config = dict(
    d_expert=64,
    router_score='sigmoid',
    normalize_top_k=True,
    routed_scale=2.45,
    balance_bias=False,
    tie_word_embeddings=False,
    beta1=0.9,
    max_seq_len=256,
    dataset='wikipedia_en',
)
Below are experts of layer 5 (counted from 0) of a mixture-of-experts language model. Rows are named router (the router's row for the expert) and show model dimensions 0-223. Each number is 500 + 25 x the weight over its row's rms, rounded and kept within 0 to 999. Numbers have three digits each.
After each expert's rows: a language model's description of what the expert responds to; "gets" lists some tokens that make up at least twice as much of what it gets as of all text. This comes from a sample of Wikipedia text that the model never trained on. Tokens count by the router's weight.

# expert 12
router:528503504517483475515507511508525523545539480548552529518490551527483497472474444543490454504499522495531461470450561477501522438494451496502503497483510462508498487501490522499478524488509484514540502489483519532491495484551484460495466458490520531528496515485524539511511502473510491532528459490507502551509511560495502515471489502509534494472494514499501520493488526476520517538472466518531504479536521518515466458486508507562497556542448509508513460473492490475492494506533442481523528506509501519507506469530515502516524496532490479502440498521513503468512499464494497485465522515543479517498519524514492463513502491504504503487519519476540524477497538526499495493534
Description: Markdown table separator rows and cells, plus interior pieces of proper names and places, e.g. Po-iro-t, Fre-der-ik, Sö-der-manland.
gets: "\n", "|", ".", "as", "0 ", "8"

# expert 54
router:534511498543518525487501544497481518471490489521523486485493555503512518477502489534508473477526519526519483482481500452510501470491474501482531515471477481549547488512464494459490485540463506497512469450467520512451478519514444488467513520489546480475512521511517462533509468495467511505484476527520488500536495537517505511460486457466506509507500501480508473479514543522472511491528513491518466488545469528525519487506470534555461516539518524521522516530526500490548450499512471449464491521496509529526488514470463526520508517504462478472450446485510471485526469473498441500516481500509529533488487515507496477470504502447480520510529511471498475528506514495521503516472
Description: Sentence-ending periods, commas, closing quotes, paragraph breaks before headings, and conjunctions like but, because, although, which.
gets: ". ", ", ", "\n\n", "\n", ".", "that "

# expert 17
router:506525528529518487520513496535508497503492507498526496470483513495469559514489475471505461476502504497492499502530490485524498448480474514552494501479507472528494449501485504506480499487493501499466465506507478513486515491557520516533515468481553545435521557493529532527461482517475503525500495496512513477514503496504454502473509507465470521505478529490483513503501527514507512495504540509484481502510481530501478534523491513524486465527544496477476516525523468466477504507496486451499515470440523490492529524492503516479508552521497532500507446491446481450476514429502487490508462475500474524491531497496510510544514517494557433534491546518534524506437519501524518520472
Description: Table pipes, == heading markers, digits, and values in infobox or taxonomy fields, such as Phylum: M(ollusca), GNIS IDs, population figures.
gets: "|", "==", "===", "3", "1", "ag"

# expert 28
router:518503497509498472536493531535490523504494467508546511453459550507502515462527482519507495485542523512483482479442509473485518483502437462512461514498503506539490440509487509539495515534497505517537470502482544550521483487548494499474489492504521484508523519520533498555505469483509435497484484486494516515468526503515489542468516477509503498494508534489487482478529482505472504491535543485472520521547522503511489450503496501523529503542529478485522482506503499523496476524487507460502501481485515483526453471476469480532497495549522521497484528571501487499481508491499504470512463503514554513485544480554497548487471486456511487539476502508523478507502541530499496545511
Description: Syllables inside personal and place names such as an, San, Ban, the degree sign, and relative words who, which after commas.
gets: "and ", "an", "\"", "M", ". ", "°"

# expert 43
router:515472485514486483508501480545543542490499523524516505464484544501495468502485508490469453472517476495485460504481528495465530470499473461481515519501490538512518492554524494496545512513506479508508467510461524549517495465525497506463464514505484476510478488481496520522469538464491473506457503499505520489517517478511465528502509502468464476511485510478474517501460487501516553517449470503532472520493480554520511495528503516500484480542527506484556461524547503474498528464465465437479512489479537488504491544492480509459495532490492508507488483551495490480474529452474473459490527479532495510488497520538467475496467474478530499538495485537554527504529465505533512517494
Description: Prepositions, especially "of" after nouns like body or population, plus quantity words like many, several, five, million, 000.
gets: "of ", "in ", ",", "to ", "for ", "by "

# expert 35
router:541472526476475512464499517539480536527481460555512480467451483507546502489486485490512435475505530505484492492532484517482486497495468503539509482491480474522486525521528494518503463511507510540458487519494507511499483464521493479491506534488509487503488497491519547504455459503501509507483548505515501543495538536488517551477509513489471543478487495466489504497538516517512504520452496521521477465534495501506481469570492510512515507537520498477495490444476493509509470504495472494467528494493541491508508475494507556480486534478490469471456494498490490465488503475487510458488470518497564537472509476534477467517487471544507465551524522538500531495483532478540530523457
Description: Articles and possessives like the, a, this, his, their, and prefixes like non-, sub-, pre-, mostly followed by adjectives such as first, new, same.
gets: "the ", "a ", "The ", "an ", "his ", "one "

# expert 14
router:497488505450513528495501542532483514524491489512503499475534501528497501458487452549486450453517486516485481464493512510516495451486452479511500517434499464488525514503461499531520506507468539519493482507510525521512484467543487451493538477512522502466456490478456497522491505456480464506474477512497480490512485530520514488510468465474504525439476527472489508498486491511497479532530517545480458511539474529489481458466502514493492504531476476506526535495507510507491509458498528501485503508502550561546472506477514503463480535500465543540542538517555483514483505492530537479461514515511492498484516508468494517503493513492507523521525493465556520472503490520515514505536
Description: Colons after infobox field labels like Position:, Bishop:, Occupations:, plus closing parentheses, periods, and table cell separators.
gets: ": ", "| ", ")", ".", "; ", ":"

# expert 33
router:548510535498500480491515547502520520526472505579537474489510532490499531529527466488498438484535506489491503501518478488460482488524487504494513483467485485506513489519476527544500493469496527481474488487464529503510494501523484482515527513497486480483445504471574512486483510530447502506517520512513501502488480487493499527423551542495517533494496534457488516540486470497508505499489529470485466494535484490462486510478525543559515492530503498501503508517523495505515494465477490471487491476483486550477486502500436506505520525535525508494482489524476486465521545473519470465510498502541543520479532531513499463497468521509523497536470544510550465493480519541489518486504
Description: Structural tokens opening Wikipedia articles and infoboxes: breaks after = Title = headers, opening parentheses, born, nationality words like American, list dashes, years.
gets: "(", "\n\n", ". ", ", ", "- ", "= "

# expert 51
router:497481496545495463471490539469480536487497516524484513510506544492486480491540460507517467466526485496519474456519480504481534467524474510492519501479465460515504458492499512488491486511510502485489496472475524534487492469518523495486490480496545479505497503521505502512438475514482557483487513512554490511508476524530495523458470443494537542499502547526480483473494558523499518536533538457505475452527477527497483470503469543525527480525505486518512535485560504484512457501486478480507501520512487540541487517496453470471520537525522508524437449514486466491512507466524502499469460513513524532471500551491501482500492510491491500488463523486544504488471531485510501472513
Description: Commas, opening parentheses, periods and semicolons right after a noun, ending a phrase or introducing an aside, like University (now..., Union (EU).
gets: ", ", "(", ") ", ".", ". ", "), "

# expert 25
router:515479509484497544520498534490506481467457499560534477539531509473453514469493499467507463486493524523527485505503486480471524481451502509468519462485501428522492466531453497499511490514511486481459496493493526560492504520572518529445503499465547485501503520521505504549486474486491513494480469508503463525499466517516478540490523537501489513516503481507506546502533488494514517495517494495534479487530470517473485492526540545470552462498532495523489527479537504489525469509517523509498449477470508487520470521533459471500527527528498476498525451499498523492474512479499468484500498497487523510548485482500509479515503457561506477517520511532528467507483510486525469529481
Description: Lowercase syllables inside words after an initial consonant cluster, like th-al-amus, Gond-ol-in, Mark-ov-ian, th-in-ks, especially in species and genus text.
gets: "in", "al", "i", "on", "a", "or"

# expert 3
router:516496534462512492520474509501531490539489523509490482498515552493504502530515489475528426499491508543504491464506506530521487446461471492515538549451495492494509481537515506495495535513500481503491513551519497508524458496537498530462512512470517475489480468511463540533486509523494465493520491497527453533544472523485530524510532510532492525494479515476489467457532508513540506495483470477464491507530493492503542504510460508516453521517507500526539465455507477493487488521502507508501525469463518509491508520493480500517494511465500507494474501542501473507519528433490451463507534533529520528506490523538505485532491501501518525501496567532563456543492485482500515538508
Description: Hyphens and dashes inside compounds and ranges (Centre-right, 284–306, Loir-et-Cher), minus signs, plus signs, and empty table-cell pipes and line breaks.
gets: "-", "–", "\n", "|", "/", "+"

# expert 49
router:514484489509529512475503498498481457511488503535520532484505515536517493470473498526474483492519529523495474493504475472512513447482483529529516533489467538462513521503479539553476528510489494510512544534514471513483504481560498512491479483516507492533527514480521507499467458524479532516479479510488487507502479509487525526471494447492469524494473525472484498456502492483491495456430526541492479476501482530486462476474465493567535481550501502515504531547564479524519519465485442501518515481453518516491485520522501473514491481476501482513480479511544434486513483458528462443470510481531496495472468532509480510516485471499498505549521494491528515519500497490487507499474
Description: Middle syllables inside proper names and words, such as Col-um-bus, Tr-um-an, L-il', Rang-ers, inc-ub-ation.
gets: "s", "il", "um", " ", "ell", "ang"

# expert 39
router:573550530475464508532480513525457498518528521532509465492497490490509502525521474504520454482511504454522494506535506508479485499503491494439489494454531489540493511500513524554515466539454537491508514514477505527473546486524494480473487505498497501491457476501535563508494504528484478502498502498546492539473545529522482526469541495542498528453482524485490490499515499476500497464476497517526471477516468528442504447527501518527490525504508476461552508466530482504508483479491488471471513486493489533524461490494522499495522498476470505473471506534514497517513481467520492493504511544519536509495559481527465469508468480527503471536493522516495521477465517478529529528496
Description: Articles, possessives and nationality adjectives starting a noun phrase (a one-year contract, his, American, British), plus table pipes and possessive s.
gets: "a ", "s ", "an ", "the ", "| ", "his "

# expert 19
router:535475459521470484503485510472509531480498513528555479481481558492480566494465501488516418488472517498487515523504495444511488476524473491497577516497510481508487506515494524510494559519475463506505466495509467549490520496519535506455473514474515498501511482491444530500479476551515475476514511510490510512487479507528479508500538468487500495483474520473489530481487503524515506511454523539530488491528475553462450447486504548494517491536527476517481442492512497489462472477477497475466525495474495542510482486456484502482498575507484505479485525510522511490499474484504512471478486514507530524479505488468496482507513527492511482516500505506550490531476517486501507505473
Description: Line breaks in infoboxes, tables and lists (after "Medal record", birth places), plus section breaks and common words like he, the.
gets: "\n", " ", "\n\n", "|", "0 ", "he "

# expert 7
router:524484485520528492535477537460473480502471502515528471515482556498473474519493499564496453496519492526462507474463531495515532501546458475481538501476508505504498496508543496516477482505503506524503480510472512534446489496544515511476482461498515511459491515518504531484502529520456486503501501503489478507517488532494480523460493493517473540488520541485552508498523487511527476536472505503503484518511512498512459477532502531533497527531510519474538508542542514519507455494490532530477520506441525527556476465504498482485505507473437490499480509481497488494470501476494480421493518538527521511526512509483474441515496532477541481549512531480535470529510504506535506491486
Description: Pipe separators inside numeric Wikipedia tables such as sports statistics, plus year prefixes like 198, 199, 201 and single mid-word letters.
gets: "| ", ".", "–", "w", "201", "200"

# expert 53
router:489498506482483498452524531497476484476487515485485532514514525512482485478502533529436447480527537503490447524490454516503483499503488503478524462456493529515580462490514477484515542531499487519510485503489539507479463495551526521483494464472531483492503522472468485505467511520466518473495466495538545532502479482475482504458556489498476520504482488486517504466464472519504515522469512513501486501491506545477500534531514524509485486509504508529493478485506511456510460528475503466454509512464544509536493518474524504460501540497538518488500503508478469469503504468522488492493549538523495529516496504460499494531470503516477516514570522548510523458468535534514513503504
Description: Suffixes and final word pieces completing verbs and adjectives, such as -ing, -ed, -ation, -ized, -tional, like devel-op, m-ice, et-ym-ology.
gets: "ing ", "ed ", "ation ", ".", "ate ", "tion "

# expert 50
router:506479509497533482569479514553492518519499540542533493516528533486470482516523470485525450489535484502491478480493506537497512449515481499496528477480534485515535477524458507490515501541503489533517514510492520537489530497516505482470526503542545489473493515475488574508482513481513492463466486517476491506463494504493480481489540497505517501512512548475547478464490483509537488474537521494519489509487482502458484460501476508503509498541537495476519535466531502482495510459494504462519511448508509497521454514464512507473489536478487535534475497518509545473484491440491468472507487506513530477460536494522480529506498515470463506524485546459550524485517468467531513495475
Description: Function words and separators inside titles and names or table rows, such as of, de, von, commas, pipes, dashes.
gets: "of ", "| ", ", ", "in ", "(", "and "

# expert 63
router:526488524511494472541512507520562517484501492460532510494520544502516448463525463550496490471515557509493480530510506510504500472512453491506563527502519484516506454526516489482550544508473466515480536489504470521496471462530497523468494487476541496479430486485480494503482485481502464452524532512513491543497523453485489528481478486495490542519506488463495491471521482536513510508477465496523509485527479543504485481513457536510511485512483486514499469507516523476513481491503515474506524445522535516511476504475485489480497571478478502487493496505521465504499496419477490462485495461536482509482490477535497491557491486496511500497530528525551469502504494479510510514502
Description: Prepositions and function words following verbs or nouns in narrative prose, such as to, with, from, for, by, not, been, would.
gets: "to ", "of ", "for ", "and ", "with ", "by "

# expert 60
router:568508531490500526479489505493472503519512522491561502477501532452481440515519508523514456452491519561522510477492489526507514484523476472483488485506521493503507455495505522483537446527470488479496490512504496563451509531531521511479545478506545488503503510517510528516523433489493527553485476519531482489533490534497519523500540487496480514500487522454500500505521473484508499479503499482495517489525490493450451474519505532515486502519496453503532502481507542470505514485501514489520518501450520543508516490484468445476537509522482503508474520511493534489468496447478493466492521565523503513471541507483486501512502500535505501547492528470489507490498514491542487539459
Description: Pipes separating cells inside table rows, especially after names or places, plus possessive determiners their, his, her, its.
gets: "| ", "his ", "the ", "s ", "at ", "their "

# expert 24
router:569535490501527506491482519515483512507515480493529502499510511509484542455495506520461462515545468513473456513483460498511450478525489529487509536445523464535519524547490479482521490500485477504511507447457484480475491466566483499481497470488546484499515528458509537517450470495483532481499493541505485495494462497531491463494522482505512518506509556478461479529515529484508476547486481486549480495501471511530489511529492526499491477537500485527488512511506494501511520503476469492490475487467544476503501476469523494494471501472474510460481516528504559522464481450508477499501481514532483511514511512490474493555544477487540486496491491480524534537493474498522466504447
Description: Short inner fragments like ti, y, si, t inside rare words and foreign names (Mul-ti-ple, jus-ti-fied, prez-y-go), plus sentence periods.
gets: "'", " ", "y", ".", "t", "2"

# expert 36
router:500480487527510524565545540506496519515500498499513478472488516558455497526476485488475462500529472534473479493468530489534508461481455492465507508483522447504473503576482509524487483545486488515490506505506496540485547485547530490477541496533531484488497498474508553546492484511501506517482503469489487511534481531492508532462513522505477545477513507457498522457475499544478515484500543503525517498489506548476509493534517537531518485514497479512485491510522475497484495466522547485490482486479591521491511483508487478474549507505482530508501476524458496533468512488488456492482477502493493524443515504501479488467490485491520522494482529493544527503461525517519503491488
Description: Inner or ending pieces of surnames and words (Fl-int, Lehmann-Willenbroc-k, disappear-s), plus table pipes and slashes among numbers.
gets: "| ", "'", "s", "% ", ")", ": "

# expert 13
router:524509495512498445504493529483472501516501474504520466535530514503504522459501497492550449464493510491497512493498494507480516485495457462462497535477503489518529537472467490542497500506519512500450467464528461554485480513558510519480508480490518469466482525504509527523468474502561519499534509485543470520533505484499512522537506524469477524515505563465489523473491503473497491474511494521473485515529478508497499514510518584527527485507468514539511503500477487526537478504467522499477490482474523529543464482491482539509501490455512484556467474491503501502521534465496509519489549519471509540512504513493527535521481513466487487542519535525547514524508506485521466506454
Description: Inner or final fragments of words and names just before punctuation or a line break, such as ab-o-ard, Bed-e, chap-er-one, TK-O.
gets: "k", "|", "e", "o", "a", "u"

# expert 58
router:531475478488516469535494535516531501492500493489519495519530556511538520458528467497507514468512549487470463510521502463486475472542445494465495503470475479523524467522495541533498495496487471506489481500505513524488495493524486504478496480510549491491502552478500515516483516477473457496478534506505491524459487519516505530469481467512493547544474489474485528508531493543452520526497500474505504521519501510532469497511500552490529503505487509527508498501496526497479506495503501482489540452512518529525498498473520433487494546490490498497452483494526489491524470417451493457464450512534527489465497501533521500503475470512463486529492542521550443523483494516526522515502
Description: Connecting words in running prose, mostly and, commas, was, to, but, which, when, joining clauses and list items.
gets: "and ", ", ", "was ", "to ", "as ", "is "

# expert 56
router:489518471511483496470483512498502453540444465480521536506473575543518461517504472548517473488540547481543489494483527493467546489488462504498529522459517489486471518542482513489523503485479485505489495481462523521484515489542515516511497482519512477520490545492463503519505507528516470494456466492453494485508471539521507502488489476477535511466504533485470509508491495536489527459444531503492502438523495512511479433490466487519545464483494469521507531505533513484511500474491482445448483481462509510530479505513465454543515500480473521514506466499506497521531510495526480504477513525522506525459505517498493486498499469511525491527502498547507497479502540471502525481479
Description: Plural suffixes and endings at word end like -s, -es, -ers, -tions, -ies, often before of, and, were; also they.
gets: "s ", "es ", "s", "ers ", "es", ", "

# expert 45
router:522512505501518493544536525513523525481504572508533545506456533517489497455471482476518470478488515510454460475485503483492531477531443478465499492456489511547474489560474483484493516561460505488550501499516543507463488515561503489447501474535517493510496515487497536460437497514490491507493477506530474482492459509531483551491517447531537511498452503506475501507466493538482537503492525503502514502500508520495488484491537520523454511491489473474522477475526491485504487505525483476491539499487530496489528514492506495488537520522467497476511516520467470500501472472530484473466508490511522505516504550476484489514459538490513484483527499495539490508538525496539525499513
Description: Last pieces of split words and country names before punctuation (Greec-e, Roman-sh, China, California) and sentence-ending periods, digits, apostrophes.
gets: "'", ".", "o", "e", "a", "0 "

# expert 18
router:519483485527545542511479518532483531511520494488541521504503543517466519483479459525490476487530528517500486470493499481518490446500514503471510488510507469490517498453481514531518485501488487557471479481490495479462498449598494526466500498548535445482478492490508516486458522472518511537461479479495485511545466480493484511471509478476519543470480501509452502499514523490490479473507490535489517490544472491477527466514535543506492488535509523514491518538510505496525500483478495535490481528496521526515450465487509497505498525500498532523524485487515465541511541447510494463522478496530484532495495509508478530480475534548505534559498546509532518509470487503496519518521
Description: Final suffix pieces that complete a word, often before punctuation: -ations, -ies, -ed, -ements, -ance in inst-ance, year digits.
gets: "s", "es", "ing", "ers", "ed", "201"

# expert 40
router:513550485479500497521517514512528479514512493474542523465504531501520535488480487476481462439517535497516496492503520501454514486503476474514511505436497521488502452497468548546509535515483498470478493437502487537495493509532538489510488456485519499500502535525512553484472443560475478495491547525538503496492490495509474513482502468497489491488467487473496543497492520532464493511510459553513522522510503520490464495521498505499499526489518448516484484483492491490506500459458497487487500475502468534522510486476506490515498510492505479495475456476498483525480518425524473454468474480524514509468468498486471485528530451497508488523476521545540515511450524538540527509487
Description: Verbs following a subject in narrative prose, such as was, been, would, became, began, plus line breaks and Website labels.
gets: "was ", "\n", "is ", " ", "(", "\n\n"

# expert 62
router:516513519514535481520509514481478498501519477514532523511521542531458490497505496524444447509531494523509488499515508537498508449507486475492528522501515476489518484486490503549508570535513478507490541467514510539531500494526519540473483443454540497519486499490475491507470507506509490501488545510522450480506479498462519506463512540483450495517497510503478463502500467478466497500549486497526479517496504580459481469538503513514494485519476477465494480523540501494484482471503520429500513475486493516493478523502497557480480555449500501528487490502515494486495531422514492486453487490513525500464521507492503497530445496485494513509508542473498540498514512499494491500534
Description: Prepositions starting a phrase, especially in, of, on, from, during, between, including sentence-initial In and On before dates.
gets: "in ", "of ", "on ", "from ", "In ", "at "

# expert 55
router:527509492511468536547517495481478517511501505472490517465493538545526518515501474467491451473553532530499497441499521479530472463520464502488522479471471513548463527476486492488495492516510471471505527498440517513482501474577500542509513470530558520487521528499512520492470493482503508485481446485500515475502467500495496516473483465489501542489505519521520499486524509503498527471539480516509465489506498526479525516504481541517506503545487502474530494505487499508463519481480512483483475456466515524511502470472495503525522573542493526517499518565524500513536490496466519507487483504529537534480522522501509464501467512470505468507467547515528493553513489539539490513482
Description: Final pieces of place names and words, like Petalum-a, Uttar-akh-and, b-ish-op, goal-keep-er, and last digits of years.
gets: "a", "I", "1", "4", "2", "ia"

# expert 52
router:531465465524537537502544559576500533507537552494534499478488518479503486482494494519514443472524464491497473491485463467481477470522478487495480502496516496538463480511470484486477524544469518499552498482539552523473468482561524526492507491521491517498492512508473515484495516498478515499503495488542515488501471508507502520484547456514506519535447517482477484479470505484515508483501554492486509450537506473506472478537488543522486506498479553495492475516545541471498495497516550466527523495545521492496500482489510529475519510486473534475485526461508448487497479462510515473535497489542497518493491509471469489509471539509461483513516509502519497507490496490518514501536
Description: Lowercase letters and endings inside compound or foreign words, such as h in Castlehaven, Dancehall, and est, end, ast, digit groups.
gets: "h", ".", "o", "end", "th", "l"

# expert 9
router:497490480480508500535483536513542507511492462476503511483511548538478500475513471547471476471513507479512504501542487499468537464494482487482515542497443491528509478502466538499521508515491490517519486498562503539511476528528494480502506449474529473497515562483548520499452476513491494516495525538485490519507502531480488526448478496499494476525453503481501502510515478494496558509517504494471478481534488547505455469519532491538527496521520469508481460508527477512500502490459530442488489464513500509558452468484509503509499502489493523502463509480517467492496468416492480440500494511516539534495541487537512482515489500491503467531488525503551484503476510498509492507482
Description: Verbs and connectives opening a predicate or clause in biographies and film text, such as was, had, became, including, as, and.
gets: "was ", "as ", "and ", "in ", "is ", "with "

# expert 61
router:553534484532466519471507544526522481480512505532581463489538489545463549522516488492516467458523541497514518496494519528496535476503502487475506527451513504506476480513477488480524531518495490526512507483479481500491484514523473505490501459522538488470529521511548555493484514559506484489481460502489475510472551506481495479464535492528490506506522530419516493500499482487480512515513531535549483491522484514491512476501507511507498508544509497505507521496508497502478489492494474484474548477480504498526483472494466450540502508518460503478471511496491500464549485493527494492489484502542475496534514475519467510476468491488494436482491537458535473506541538489528538506497
Description: Tokens completing a word before a space, often given names and surname endings such as David, Scott, Frank-lin, Car-on, plus He, She.
gets: "o ", "i ", "a ", ". ", "e ", "he "

# expert 46
router:510485514519474482474514506529492477487496501534533498498517483539479510485512498514493467502509510504522518508498520532465538526511482495484509503413517485511493479525502510467490521513467487502474518472492535544455466487521470501494480487497524526494508512513504540517475548580517504525519464466502493535454491510502524453448541487506506534529511506456498518499487467470480554483501514532504458501513526527473507514531455522535532514543489526536524500521504503464458481488490482501463530482482507470486479474495469457519499515506475519518441511535496489467503501496535468518473529508566499522475505466538513491495455515467473504506470518514514529497508545477526549482494
Description: Final pieces completing a word before a space, such as i, o, a, ar, ton, ia in fungi, flute, magnifica.
gets: "o ", "i ", "e ", "a ", "er ", "an "

# expert 22
router:513494512483480442471494481494527506515491465523537495481483537492509472511487478511531472478497516553440454485548485496530499508521465516492510508510522493516516479550507522462518505512507518504508515512531493541458519503566525489483495499495545518502467483473543509507507506537489531474502540502548498493494478548540466514487496501525499550488515554449517534514485539506504515485477488497473499502460498516493501530518472513534492475507528479516560486501517510492488486494507491488460531486465506529494519478505478480481439515523495519509512489495519532457476545473515492474459479514550550500461497509487533486557465510513477480498481488527524509510536498508557535521463
Description: Inner syllables of names and words such as ab, up, ip, ant (Bern-ab-é, en-ab-les), plus table column bars in sports and election statistics.
gets: "| ", "ab", "Ch", "ap", "K", "ip"

# expert 32
router:522491522490517501512477548510515476532530487540503466458532502515455546496513487518497472536540514515496477500542501507518482444494505484520525524466505510492467484469474511493484536497448466510518484529490494494508520502551513538494536487534552493504478513491540546473503506521513517487487475524502497504469473491443512535514515515470490493493477512483532486506519551550511505489471522520527504513536466525485459462504512509503480504489488464498496514495575464500484505454483515518477543517475484498507494490498508514522520543465478484507462449525478467550485483427496516482526490489534502475484521521478519515526487504468507557496495517476565490516514536478528513503513
Description: Table pipes, line breaks, section markers and infobox labels like Country, Born, Preceded, plus year digits and parentheses in citations.
gets: "|", "\n", ")", " ", "g", "=="